From a checkpoint of a small mixture-of-experts model trained on Wikipedia.
Size: 12 layers, width 448, vocabulary 31770, 140M parameters.
Experts: 64 experts in each of 12 layers, 112 GeGLU neurons an expert, 4 picks a token, a sigmoid router.
Training: a variant of Adam for the experts, 1006M tokens, 21246 steps.
Below are experts of layer 6 (counted from 0) of a mixture-of-experts language model. Rows are named router (the router's row for the expert), down (a neuron's output weights, with its number) and show model dimensions 336-391. Each number is 500 + 25 x the weight over its row's rms, rounded and kept within 0 to 999. Numbers have three digits each.
Before each expert's rows: "raises" lists some tokens whose logits its average output raises strongly, later layers aside. This comes from a sample of Wikipedia text that the model never trained on.

# expert 56
raises: " ", " order", " the"
router:485492494484457483505511563476516491487478485533493500448508451515493464492478483509519495500453509536527478481524497498494490454508436473515498472493513531512525481486
down0:463542521518484526533526569502457501474503491489508499506450514495539460485503500501496487497445511441479454486478510494511528452472486505492483501515541506474507523520
down1:562480533507488492466495492481493458486493532458528519531476469490558482527524475497518502490512497545509524495488491512509497466482511510506478496501513487499526489498
down2:507452487515486512491514534505530451467454444528494501530459490481475503480475497544466485507501530500512515512483526519486491512523499483496516497495511461460531436510
down3:480537522478492448512497571507525461528516517548473444544517495489517490522515504487493470489551512444499509477488461528488525511490515531510480503509494501496508474531
down4:481475530540454446528475511511548477480534485473541526507489515536519460481531530475471491499534533507490543488464530505503500485551478512512494508477489505534507537492
down5:526497490532474475492501406498502485514500503503496506540515513452473507530525506471498489516471462480447506506544495495477523520490512468514537490475478500485527506502
down6:503490510533494510533515498496529509501515489537492488484477540490523470509478497552481509451526517527498505514535502528525477491514501506492473492455514517538504461497
down7:526478464521545495501498508476552476514462497510504517486468480476486531470524484494553504470541458513480495527486536500500551506474500498503507530489499491492540511518
down8:525548519522480470489522511527501514496502500525497467526504499510494469511459491551514526474477514508481512486457524457487485454548503528514521475512562497550460500515
down9:512520492520507542518487529511483489500524470466486469498492538503478488551446524506526470453547516480473498556500501489531500463529489478495485501488496527525484516490
down10:498439482457488499489521492467483522463495510519467516501537487492490436499456476527465508499513478476479508501539492540533500454557503528497515486488481527523426495512
down11:488538463479511417490532516491536476515505492516536504537494505533454472499523502548496540468535512506491478488497507505490514471506536493515520497511547505493491470515
down12:541482492486512509507473454487479477484503433519474514503473506482539531478479488520487474460484511498572520498537506512503545467488528504530518510525443487492426496536
down13:532505482496475511485499503487457506511516466495486483515492489471517476492522495525446500484469494531461463510485529525485483534519458513535463500464512479493474511512
down14:487496480487462451482520456529490534473533470512498525505501516478534510492488508521476467431523500563509505528522503490507547488484493522507484525495460497547481508480
down15:512532520549488496497496505468492511546490445493534509456551466462502479517434491517513533482481517485489534511520483470459489540501501468512472553465499505442492516459
down16:515494459538487472509468536473512510456528498506499487477505514514492541490492525483517456508428526489502459545484504481494501476529478484497523475496524535510521513535
down17:489483526493512507460488478488516509497476517531525503515508531489462532510501508453520495456479470501483522497518504493556512513482485518464497502501486476525522544476
down18:464511499502545505521464480465509476478459495527508515493501499523524516450482483520461517519547482464524500493533471500493553499494492453492459519451469487529451462473
down19:490483489535515466524489502499540453468500544484541539492513521518469533540506520511508520505491531517438474477501522506492517518460516495491506493487473480502489541470
down20:520501526507494502485513492470504511523503548484471494498530475505502482501503496492513504531494481525476493496473490504520473529507528512561524487451482498527529477474
down21:503502490504506490532482500452441485480496485508478486492522547471517499497462509556466559551497478467504472513502490552472551482522525496496480491492457495492521483479
down22:529525460485498401509508525498468493518501503519498473494486486527513530484570516493517506488510540480524475479496501462510550485476479474515485463459500564475562533481
down23:444491509522480519477469507480459518519501477479483474479487525518478481476481533523485534510489519475489504512532534488481545493513471508489472493549547500508482482507
down24:467474484510493481506445510462468504506485492472503493455483489515503440510541437527540500442506495469464520493489500517470473533496489485481529443537496545493521493528
down25:514478518525493479510502529509464456508473532483509546507477538506516531495470523485464530521513481500493483473441538508496477497514501510491526507509504508456487487520
down26:567515497493493511506500474506505489512497497479476535477495501526542509463535521495503490586498459502507514499494527485537525489444428479542513516490429513483500474475
down27:550509507475476507533470463483510466509520533467491504520528443489478467507514467570466469466487525495528510511499482508538501517491517525476529486512525473480460504492
down28:503513476503533528524530465513467447513542511472491530501493454513520520494482504528487524482501487548471502459522516524524402454494529492505505532537519480542537477478
down29:547523503485506468502453490536481502490568546548538512499490531492522457513517502485504439460479478513531492479505525492467489496515566476527561514526501486501439505534
down30:490509489481490449516498547458535557472539533538492474509534499533513472457550515505504467474455527488478536527546481493488494473534499511491530493475511517522525523445
down31:525556511483536476521519513530507499493492540529523522499458517483464506520529437471546492477531487492530464513484534502525534494526501496489491498481495462521506461540
down32:471503482518446488497497495482501508490494452480491465501493517513512485535450495526487537477503529512511455471453502475512461463462531481468521474513512508537508536506
down33:527505505537487439515503548480486503532507566508499564506521493516485487459500524556524482477522496539547477475501485521540516485489511515506526481570493490516511467476
down34:540462539520536474512437482515531461493497508506443547485447489504506496469473481476486512491493461451466476462519479440466520526488486522486486497551507474511520501530
down35:445504505479495457537523468522469477458526555481478511493458485504481532558489497502499525523533500487466497456495488523456486477487524538476483531506506518492523542482
down36:518514543494499513541493490508486505504516520488525477519493472491462485516516526522515480440479515472523519482479478492461478479507483551460451512477494461500491537524
down37:506476479537490501535538494482499501542510493450508507491498520496483437504489530498530531488518493516505495510491484465499511483496479507472499542515506516514512538496
down38:486481490515519501554518489464506536469549521484504535551479471532485536484510525526466488497482485515535483469508531503488493501473500521468474462519520497503553485515
down39:512487478512499510490537529497490507521476520511486491495513469469459467468505525503468448506512552496510518510530439509502520489496524539489478496474473509493508485530
down40:469475502502499486539491525473519517493507467537503486523504507498434518477483467527524517513515498478509478500475525505480523482452490476499483487505498515523511474500
down41:501459506452572455487476481508439531504538529498472512517496492472497552500502508522500492535549494510519490525522523494490490518489496482491484513511519500502588478464
down42:491461472500457512510509506506503525477463482487510437521464482508524508556503538505506483496519544507505479489494503518466523464504466466543503497489483515524492537524
down43:483515509508564558511494496518550484515511516452535529463488517542496492478467500544469495515460505513467465491534522508471463500506496436530522528489549468460478459482
down44:504459506521476484506494461480499524551493486519478476462461509455513481518506461533540505475503470526452482468532498510496504492518500464454478504483542521527539516490
down45:517512467488515481493506483490486496461483495538497479500522466527511466513522504501483505503486485473512507493525494505510503522492538485525471543484504502484471509508
down46:489538477461512495484541510494497524493499501525485491429505526515502516484539505534518520502523514502493526472446528476543522523480516497486467473505483478527463472508
down47:488530477504480460490521545457541479489510481514531476463440493524520533491480484506520489511503520482452513489453518518478536540535480533480500498504530498494483532474
down48:486476505533504494476523457469495504504498471470491510512474471469516511445499495476469475513561488473476499509509547480479524488482488520538513500480471501488485550506
down49:529502532473545543503491453537468501470532501471501503523535484493489528545525498507511516524488534494523524490504531514469487541469497448517523509489509424509507463515
down50:522444544468496469451505500536512461473509471505492526500446506515542481516476506499493502435495544499493490494478485511451509539501491531522453508458474476509479473512
down51:500515485522504472493485508476516515490499537476453471516537531545503470483503498522499496501512491495522496507505486523493553483503513517515485474488500503452459461496
down52:519540508450502485480524481536495476491528552485446482504512514471486488495470476510480534520483503485519511486457504505494466505516467550490511508462489489507487491515
down53:508495529500500556515503473499454494486488474497489490508492516514533502483520484469491525432448538516497513476549502488543511497494539496511455494495451495442523470521
down54:493485538492484510494499463503506518489502505488476551485506498534474524514466533514492449504521494488486529514479449534479467541454492518518471468467480540479527477444
down55:524469479506542460484520486507499500457506530510519493505523495471486526497518498498511510529487503489515493498504525522526495492543503481483536520484514452537517503484
down56:478489466460464450536498522461475517526494496501501423466490479520516516542493535454479465510503531494532504454465476542504487473491496507523505481475489495533485461505
down57:495476521467485495552487550459508478471511487465478463519518508519482504523546506509457491492488501506508509492519466489474486475500530518499504500488507515489524477488
down58:484552499515482497479527466519476466467510523501457515526500471482488492484504491572440455461490508545470507492495491509534469499508536495489465500487489485542482475469
down59:480469479513491518504470549502521522512507504524491498500494515466503470498535539514540520505515539506506507506472485497531516460520557503546528504467533481485520489467
down60:484545489495470516479545449545498574490491552496480494501545516549495462485492494462505546447504493469488471498466510488536485485468506533526433474519530510481478500495
down61:531538504493492504550540500504549514496474486500456518481523516499492506514475482505468501510531524518519481493488520522497510520530506516523473513500503525503484465519
down62:509510523509485475505490512490496532461498488484473507494484476501490495475502497519489526500519448516476489498516520509479490513523532549487466497524561482512525492519
down63:504468530495470470525542512499499490538484503469471536484538521476544502491506540549496469500546489539468478519454533580505523496485523498480473499508509548522456506497
down64:538519551459499506470492536452481538520483519461488451542493475486458535502510514510490480504530508524470523493484498531527530517474492469487497500500474543500539498464
down65:489557433537471476478512515497441534485515530481508542512512439511523503519480455489462475513502485529539486493474542488513514466494508494482537480522522492499457485512
down66:497491549511515494518487484528468460506507513474463460528545473488496507481503458498527479526551503490479513511464470510496503518503553562490478489495448471494483532482
down67:527512498505492478496488520519511507525510483510489478542443462502532551457499477509504491492506505495516504471519504506513511486508525568490478527520499479496510472570
down68:544513500516514506484490455543516504476484528505493531501492478486500516478476516495482463504470459502502463489491467509509484519502522485513486503505497524474496459496
down69:514463500533486505512472471438501519425547470538518484555468481468479479474497498448516493498536472498516533502498503480510477515509523504500512461504468516505492515511
down70:456481488493497462497497528472504501486481490465494439507500528458523534538533481520526484459506563513517535542479505540504464505489474445546492522467529481534538489500
down71:560470481495455517478465498508550490493496489531454488520513481487495493494493476501513462505520468459495495487556475502498456537514520488523490508498501526522516505495
down72:514507468509491525508542529475537493514501484507519521486527534518511483476490492518458523483462496476488490495504525503549560513506517490473479520455532499511465523487
down73:472482508477500515500497512487498493479538464490530529481493479520504502469507500481476478511502528519526469482523527498500534513507521515542514488520483462502498502507
down74:515492530490534489473504491521535500478507507506490477566506526464521526541486510461467482522475526491502502484462497505507532457494473510487493470513458509502516486517

# expert 50
raises: " of", ",", " |", " in", ".", "0"
router:499537490452519498488487471510517440511444534438501476522521489529489498492514478502449456504500515512472476481521509515508481503524499481509554508522534472541488492477
down0:475506476456488457455531492482490527517492484471499520517494499518478516542478512474488493505436451515490503462499558453502510501442493516498512473495499519491549521471
down1:505509472496468531535496451483533479525449513504499485536501481512472495504492515579497535531503523522496472507472528537498474523481527516454486493489518526493457509520
down2:454538533482510483502498492498517481521505522464490543462486491502530502449472499498477497524465504492469522499527501489467484517503535477544466465484500460501567525492
down3:528489498509483524483462492520506491531457503463481462548512471486465476475488494497492451493528466511505506516507514502511484488497544550478536556494516490504504534500
down4:541494497513494500479518501513533485480481488534524525500519481512504496466540497483482520517550432544517534511498463499494507473492544482502510501503532506473509503523
down5:524457486539532518534535486507494441493481502513514496506487490523503498487517504537516580503527529492508506501475505475443494532502506483485501487508530525519500481486
down6:484465466486519497495531491493479521490500481484515454447495489500532549456528493540506505458501504499489487522516480503537472486495515511514517517497481477500482524530
down7:517473532488500508524502476463465536451462460476467509490477500503463537468477489503482505514509447486450463469509527508493511525550513501524526478529508509453496499496
down8:468488498494485478503506524523528478485520499487464501466446500503526531512504452470479522499529468515474501501453504511491496477505527535512476525478552517536493482511
down9:489503496487471480492557550496522494475507479493505524484529493515526451549498431516506425487520488507477545519483524496456489453496497462515498470490452509453464481484
down10:512453529490488501494499549487512504465546535531504513466530527496490477493510509512513519518538538515529496531502480485528492482541504452518509478524480461473496474498
down11:518512521507525473482491508515505466519486511493442512493510517501481509508506509531526467509476518501484484514511479557535500432485512457493473508511516482479507481546
down12:500543483475468486483503518505462539508487463469494554482505509468500517516500526465483519481514542534508487504473516489485494528538530525554469457534505517498498497449
down13:491533501521481549506513482522518521489545496525545453477512468488496509497516472475540518509486468496469521469484467528483505507490469471524516507529483482515487531538
down14:488504474503488473466512501466471482531509528510478503527500487446470489492524460475496499541533476474491457483549491514506463483499512491474474471479510481485509489528
down15:470487476490521518517499511528506572489463505448504530547458556464489487491518456499504503499479563479495512455505545490491545520498502465493502506530499475514534473516
down16:496425536496520510531482501496504488508497496487536540514495495476516520516570574499514503464500513468466483526486467472499465546479505487519507496534534527487513515500
down17:526473532488501552497499544474515532511498516514504455510495490503465506510503507505497510483479536498498503530485517478525487516505506533538504501511492492501515508511
down18:457442484536519510489489489439473472481538504527460481475482438503474475509465473465491476458472504500494484452522491497460519547540497457531501494515511556462526506493
down19:501485484469490495521475492504533495506521483506490465491488529466493487466503496509481518491554510504486500501489506498502531465476543515458507500488428524514503490495
down20:489487493482484525510506535533489429472485531493451505518550470513532517510469522542468516506497474506475517506476474540493488448462514492485507443514499538456513509530
down21:543530556530502474453466518514501490527477492494486477524557502498495526558469514490527510491506516522482532485501521513507478495498539497529504476522498482497483466533
down22:537494495503449488506466523498512459503502499477495510489511548489522507549528464458511491479543516486515501486470516561497549485472526467546508472543548524516446504527
down23:477534482532524495466487532503535545495530539530521455490455544483492542480516484503507517444527499504493525501499478491512494483478502491509529487471451486461518513489
down24:481487481502503529504521458524480480522490504518472502507485535522511528465478524543495512506518495497510547507506493524514501546519502509546508529522504497475546496520
down25:543552485463434449519486504489503514508500449483498496505477496495519484515506520545512502456475506491516498512491540526491521463524531546463504497527504523556531538499
down26:474523480482448502513486505462561512512507536524482472515503480537527455461478502481478528534465505474497501505495509495565472504502495493467494524494512521501471496481
down27:512481551470478473502514502481514464479502543474494507492475503473507559562494487473463536457514505499454483472476507516497491522466508506490517471529493504492510539515
down28:501498501482475471508502504518502491489525493499516526517465490485489507481508471466474496554483458513501480504493496523475456490528508547511494496473506551476493511528
down29:535506490475471513491498512530488499454534526444516519471490484524469475503467494494478490530540534506465494510435495510525479473522436516501463477488481483477481510486
down30:487518481523496462515485495503490497475501467459484518496481457546450472523533491515487480469498470483523499523510496472514496491541493486502485500500537500487528493482
down31:531499454497507507504465464525489463478466546474504525511511514465471466498517455509546541478535458537511518461474477530476543511477493521477524476531500525505493491462
down32:506499465474500494467494516521484505501536509536491507505515493488455480492499496516522472500459508498551516474467477498462504469494482502514544469465484523489558510549
down33:489519510481516460495475457506513475496489520483500511492511504470475485492489531521470488524517514511456459497515500516508541509487485519483497490477526460507479502528
down34:529505493511494555489487483480472519519512522515555485467532506496519499472497484504497429495513469535505521522511494530516502481461513527454505489483519440545543493536
down35:460469479488504439539512468525498496510430497494537523499475505499464468532525524459518486519522537532471514462514531477524489508508491486494493492498504498531522494493
down36:489477482498493456491523456466559516483518524496511472512519528474484528511510513504559511504515514519478499462517519460468506513492498494482534457490488536512497500421
down37:532532486461541470501471502524473506494517505498460509503514498509502509521492522506485490486511500489490451511479503475488506465493523499528520511517502451489467504483
down38:447449455493544476486503513494513496511496483518528498456523482478506508499510492440478502453517535550480469499524517505496469506502530474477496527515501498478501489478
down39:517505541537500515482496519493488454518514530468505507493541474514537508509490485467501486510495536499516477499518520475530503447539508480512452481496511476512491478482
down40:530511570502498484509441485488501480491506542513529524525530502527523468495469508481497546451488480485487493469509466530503457481556509454486529505526487473473462472484
down41:478523474494507499531486482524531518506512495452524502498471549511495470488510511522522528482509522494474508501563521484496514475502496509470449519496506503485470510541
down42:495523498511481516514491472469492510508489500497503491493459533501494481487471484525504515456492477553477469465526457495571499476495492462498469478519536473482479516505
down43:503471505462515512512517473462536495505494498543445503493515496453503519515510497493494497507482474524475528524533486481520535494547494450509486474531480480475456466487
down44:498529473481515495515496529475543560495532532547498528520512476518491524521474455513474486474496480495498453540508521500488433487479540464508514523531493474536462505535
down45:469515454466494556534486491493522527475481456497484500502503515490494511533489502472501489469473491496501551486489478531546508529474531471534510520489472496524492493472
down46:516530513532497462495497485484514485555498492534529535488509512537517453489493491493517510466515469509496457483504492484531471461494536508516486495489484520480528538481
down47:537478509482483501471511523541484530494502468506490535491465503528526518523522453462516494500506491540519494524526557516494530475458507532519518478520515487496530483476
down48:492521492453474536472519466491494521511496518521527508527538509476470504473529505462478513468523467537497471538507522515502536471499503477513464495459522485473542552474
down49:516481517506504487545530546566517475512484466525444528475503512501541522509491506515525547488464503500530482476494479525512514523525516513479480520469521532553465511508
down50:513554496482522482538464539512538498476522466491424483483527481512507506491496555510543491527512472506475522548454553471511531508464476571511512506508532499542478527456
down51:563484484510493483503517480539461529492505497492463515489497512513523515500499519536509527459495534513509479512493482538512517528532466497518465507500525510511525489535
down52:511525496480478524474526525468542511483480504485504531479531526528524474502539505471528541529496473536492485550489484535497515434457481532478482509492461473478482524472
down53:538472524473484496490522512467522540492554552515504483519523500488496521489513549489456438479492508457498506497537481495524540520456494485495506474485522502532533551506
down54:512509475520478481491524522515499491509514539506495502502525510525521463506501573526478541529540511511499517513489473496471512507491525525510522526513530503470494476494
down55:490535503487472528487483487516481484493454500474482494455501484487517531505461501505510515514481487514474516517487540514479513478503488498517497487491482532478475519493
down56:527528506558465508502445503582485501468532483505515506512502520506528504520505473489515534522511489479528522507507536498469517465506508523467521455495502506476504490491
down57:501528536505524497487502538516484508509469513521499520487473467550485500508524445490488529547493480516485544504518478479527492451512514478534496503491520526482490509517
down58:552514535511490500490491551496502556434520477501490499483469481487523511556529513482527485549511528498503515474503503450542488546479492560510523475474517501477519552500
down59:506489516516492511556501482498498518477511498483465471502497506525534543518484511461517497456540507512505513478482512518497474482531455526518472533543522504487517516510
down60:512545488480474479483512513495513507475525471484470519499514527475535486508512441471514463551541522500484512479522520510490481502511507424517497477516516518498511496480
down61:456450537474534556491502492490479517495528448508472504493470503533527508478463505541448504534492508536521483469477509516514515467516451480407506501526483467504525519504
down62:538494500445511522533523517533559534470475466536461473516465521491531526545484502471541544490471499499528496486455479490488509465513482461522494524482500466524490530518
down63:486481472519470520494536522489491534464506538533482487499506483502531527507472520493487511449492510489485527518526507484505486470515476474487475483523454543521501487535
down64:501483452517499482488445550478514528528482514464502535534499507486505484483510475535487496492527500463502533486482508526520524474467523498474509467498483503543481478444
down65:489535516496469528544467487490489533452498493493473476507507499513500476503509510473532471496498452522467470516499500418485486477475476500456515517491463485499500567499
down66:475531524456457503509514486487486531515477536537508548472512507494504488509493513532513475502518513509502497463479511516487490489516520553494495527480548504503486485475
down67:503480457484525522468502465476534445512453481523462488504503509507521528504517528492489505501514452487470514493514498534527514450509483512488474457519517537504474510507
down68:493520526497532509484485477467482493504482484473500466468507438517467508453539465452475510482524566527517502496479483534461517534562496466496509508489505536517502511514
down69:522488481463534516527507497496494514486466461552462502518505517495510511460470501482524496511496513496493493501503482506473507510523475512418503497531479479545479511515
down70:529459513523497481521462495511510468489504473455480484532458471504491489510506522499502541477505535462485510498507510522529506499478486542497496494482516476485531518494
down71:500475514503534542521490566510520486534478453521462507474507502508513498492495487513503482490481461513509519513478558526482497507484497442508425491470536478518539453498
down72:492506506513471518506485520505484475475468467475549481486474551489561531484484449518492484533509518507504473503489509521551475468500504527537453491527524503490538543454
down73:518480479457519532508468539497489542527478529528518503525532519522523488500531496533484499492530523525520482478464497495467500496508524501461511525527549493514491483483
down74:500460529530507501530527501441500475501522513516445523479533495475501471475492522525493497502519507519501511527505483501480544557468488475492535472506489522442510498496

# expert 2
raises: "ena", "ie", "ak"
router:508530477521502483518508536500513484505485471485477496505488489516489486492495507503550481528514513489498560477507492479499488493488472459505513535504492511485467500491
down0:462502492494519497532498466495488493519470486533488503494464504512471480541490428483519471531546469510508480527498514506496506496511478573492489503510537512508527500497
down1:459494490481487461482536488485491477496492504481467518453483491514487495497534484510526481484456476469484537533528495521441514416523496508487554475485468500482509506473
down2:543531510545475529467499506521491511492526509504486480517511508513491484467442528514510520477521480468509473497479500481487580478513492477480462491517520524510509521553
down3:518482480505501494508490498484516504501493490510507518450450512487501533473537534511507468497480560485500504478502484486486541515531539516538534495488557499498519532464
down4:504475493486487473473513515524508491513486508505486479520514464530474485490466499473447493493477521509487502525483526513512488537482515452477521473502510510528463470494
down5:508470539499527521444463520493462482510485487491560470547510535489460515527519499514480552497497511487469523529494512447510516511564478488471489484494567475478512540514
down6:509497488509481460498494469424557456462536521508516498541502521507494522499505512512509524496453517466502486475522505484476462497524433537496472454495489488481505527507
down7:509481486486459512510483462489522488526530532502479527554480484481518469539495474488495443469533453519531519479481520497481500505457492522545512495471465498505557502513
down8:497542497459483515501444512533513531498518567466542469486495461505508498507519464497470514528499497481491467476510490518445525515525511504444496533505473501517504461494
down9:548514567524467511507563480536477532546521503502474495476520507502469517586481477505495504482527494480508486498502483497484519490484516507486508526525495514474517459482
down10:481508483497503517512524494503460523501498501529501471501505500503508497504520478476460427524489480523492494541518488542496482481481511481453484508543472468520518520494
down11:524483506486480472536504472490488518500525457514509526531513499490496487505579490501509520506521485511464501532494486516525523498513520471532481498454469526505474475460
down12:487499540552511477480511498487515564532532483518549539518542461490492516480474494552480501479506523493461489519517503429474527535505506457479515526557540434541531477486
down13:488498501496506503525539511524457532520509503527499469506477492493542549466500498526500536455495457495509451522499498472471523500481494475514535503482519533471459459506
down14:520489492461487497520494520490442477497527509521467500501536522524515470444514501533531590473530532522475456478520493509539521465527488554517481510503485463510481488470
down15:511522514584490480522503537485535517484525474488471493510481531495498551508465484498504494493486522459526522472516523469483537501452517500505531495488497518536456488468
down16:543543531506519435476464498476458521521556469540506488475507470489474509502563540457518536508508485516523465474493522476476488432544536513498504495452538478438498545507
down17:508516524513507490532497503467544512498498504505482500506487532473476468553452515503520512491454511526510515504519504476509556516525521494516507509514485448529488512498
down18:514506489443492451493483519470480483498515483489529486504464522483500531497431489488499507495555498489505505527522496495511519515478446498509500498515463536498517485515
down19:490497505481493453534496510525515493519531536522536502505503572518474504478500511499496498522522538506508510493459494525501512483495497475445471466520493479505512467466
down20:495479480495476485536541495522471464539553475499496530505472515497518501507468503467504520482502443512504473513522499509515469505488481502483518471472477518442501484475
down21:533486519498520518498516505531490530488474524480507494501522503499507497505523516495515477484547511498512498511464511509471538506496457516484539541518516503477508502503
down22:511491550502469486446501497479546539480472588514522497527499515534522502463523528524528519498487515473510496496480529523520471450475521534536458491522538518526497496491
down23:492532471504484508473496486521503520473477528446506545456520512489515526493534498448478477500471524498519506486494491528480525525575561503513482498450492506524510509539
down24:450482459485496527542525504496481460494488478496506559531520523442483461489475504516478476495531486519503500489488564475505439492532456458482489514485509508485535454500
down25:535555506480504511535536497468475503490500446462477465520499482508475513500533481482509509511480509523507484482523462495518537532490506492523510530487531506468476537483
down26:519517506527516510526510504505477475497505500505491466544471528512518524503469492486463499526524478462487512514510512443409479499504489504551518471538517499513493545534
down27:480502536519520505434489468496524504524516507471525497481538501528511483506522481535513547499454489441477458459517473517496500488495511496505544445485509465485470519479
down28:480480521483513496505430449502483497453499492520462472478457478525495505517487546512493547544502521522476517490501471513511509509501518450493514467556496480526478531448
down29:497544483499508502492503486484540476526488487480517478471490465491502518540519472507548512516495505482529439520504479526517518489495530474486559496463445524487487511482
down30:550561502527475520522546540536473495484509519472534513531526558528520512483516524472535462539536513527493510501515527510543525510548510517513499471495502449478477461505
down31:473536523490497500434520512548488475537492472506518470485526510503514494536487504452493493506518460509516516516502521489497469492482448528511519505497469542490494495455
down32:552507494490511525515513552483497471491503529527505504501518482472522486508538502528476460470509517483501487494490487514521510505507548540518516451489469483499465499459
down33:497516511516518559518505521551570476463526485489463530492488479493513502472489472509501507495500453463466504483504468494479466516516482486478551502501474505494519501505
down34:513510502516462502490522503510458544493513502469511465495485489498466550563506507510525504504526500528511493470506519489559520522486457481484490504484520501505517462491
down35:523491519529495467492483504504490466507519525480460501485501499488550540473540508432515499515523505496501498551497504488538476498466550487473467500512477504472479533493
down36:498519514545503505469488508567452492477477474476485511494493497515522496482507491502520532512552453462508505490461502500499498496450516469521483506523507499485479503507
down37:486504529511477503469532520510477456471527501487486493495521505515542522515523501524498432468518494512471500553504526504501453489517519561511568479512500491530496528551
down38:463523510527487505529489512489524488511494466538501551464505502517477485467481527540542497501540477507480544507520477478525496487545554479476496520479503470507466464481
down39:512513476485497511506491526519515492512538523552523511477496515456471531499462487514515516473495483476472493514516491520523526426488526493506518489520488498507456513521
down40:522544484533509515510513493456481568515490520508549490490487519505491488544517529487509514548441547481483470438518539497512460477535513532504530462507468516516483521524
down41:533523511493514515514537499489469501534471458487501551461492510511503505474518504484506480533493488489433509502489518497492502472507506522513489448452498494506521490502
down42:490516482514521470478513501526537514509512497501463475505509484510491503485511503543495512516520462487486492466538454487527508537508518453498509475471468524496475507484
down43:513529458520508508528524498525485487497481496513453483503484536506539529557508482470452478498540464532557507519486473531501483510482442448510467501452539508514518523481
down44:514518484443496524516481550461556541488500482518512458526504487511490523424504505496496569503495475517518496494460514496519509447531502507488483491521507513520475497480
down45:447483515502500457474529498484476510502481517490515524542435476528509480514554492527511510491476494545518458514457485526503527481486493481509535508563523533481484515507
down46:512490508489484478527461503499499491496485482478501453475490537536512526488514492483474463519514522495504536509504544524514529495519487542504510504488497507491505462515
down47:501457458471517511511475463473479489515494505460543500509497542457436477538491511491484489538498485527482479518507523453505544501532507500473495512519528480450515507531
down48:500510494515516450460565475490537493534518538521536510498500487529492523466468532493538528485513527515487500501450529515516512497546554505504506500486447494534497474514
down49:521520496515498514453522503511516536497483510492558500482506500485463522532468475493509532468451508488523479449478544557478501513482529524478490496524492475464506515466
down50:509495495514502490505476470502519484488513473518477489561503484541499499485501465487548551465504485462480513470530471550437495526516511482551464519531493538517515467534
down51:524488495467519488503463514501535517505497477500505501495489501500531494501513558523514464492498528486495491478480499487454476465526553442523486510495517474515548509479
down52:531508520489475497510524536490480513509513509529516479547523491498508493511493471505555504482532511469499486480515503522468490471512560497539507503505547488463538511505
down53:485511509468509492495499532528452482507508517531546483484491467516476488459456532463495508490512520438496531539484507523484463497507501522451495498517521538460485500493
down54:508482518464534551509473517534514521489473482479495514493497519496513500504465512494542512557479514482516450507508483524464507496468503511531500479492495479518499493474
down55:516529476510526499536470477527522526524492512472510534461492488490457502484475557475530480470501495526461482505471516484496471536496504513505482502517496538439510528522
down56:488552494511503481509517477508492510493469525495494512484502465502495497481502517529520510483460507505493504476516487519508511491481487443520500469500508493467515480511
down57:520490483533515541510515528548502533487488542491485493511490453482483513545474509497524498490457557497493498499531498493514515521510534531462501487499481477568477494470
down58:532514535481509492538495507525497545499509532528520478473516475520445474508474518520459484507531509523500479485472515495471488486481478450496503482512551497489545518468
down59:495484532524525460539473505542472511513557476530497494486528503541491484484476483501449481514542493518521527498511455519464543499469509506504526458501486515479474513537
down60:466506513531480438535536528480516489510552470506532470541508510479485447473475518505512438480505522497464486539505502452502488496538543518519457487538497508524501519524
down61:483476469490511487483534490484458496480468533535494482478469487480490522532483496487529468466555511475506526500555515555504470530487456489496538509438494590463486487452
down62:497507507485501458520478475524495505520493504493481481515520474515525480493476503507519511500483530466540487447468479547460514545483533529522524471481503526519481527490
down63:486485481473517467505509465549462500499501500503561452504484504502492501503469500493519491522475499547514465535511496499550469512476488540467483497469516478480515477506
down64:487519513508525487513547471496534477491486531497471510480495537508492442479491461508522514526519495510480485480496504524518492491500550445490519517465490474494518513512
down65:499522549467496486520484528474481516511489491491479548505534534494429510507474519504510528490556502483496484523502469484513519500516499491458533560500491522458524501490
down66:525467544507509501486492453431535461510512471518522541509489537523498532517525489535513462505528522516498513527528505519523511494512487510446488525500480503521520510504
down67:460504521488515503507509502499469510509471518523481489537501485478514513481487500547519509501470512529486486499511509445468478499489511470547499500490468483504494498465
down68:508521495513507503475459526504500488495517512533427485492518494537517524458510544530459471478477491473530521482467469474483450503507534480482513509531482507524494488487
down69:482501508519538510524506513503453499463486479522509493498464521500488514460485538528479537444506495492525496499493485472491522483488522519481473472463526504521502491535
down70:554484480515501545491511488514522520473513470533465504471533494517480519521502504513527527512481481466476470492499513485517526481475529509483487549480489519537468494485
down71:527476481481503500485465564508489533475501508476505534496483531487474446479482514508515462508539509537538507508508511496511559492498490488503488531503495541480484536491
down72:491542515516526507491507492505504514520502499450518505505472510497478488464546455505486507490542504507457491520504491524470519516466525498508529506485467481499475495484
down73:509484512532517509497548509495493441520526494535510521512481503479528504491453503473512526480559535504517510491518552519433524505478470467464576523471488506468476490509
down74:523528525511532472537460494518509494486524495482526492478488552454466487524480502522453490510480507530509492509469445531533510519478484529547478462489489510511493510503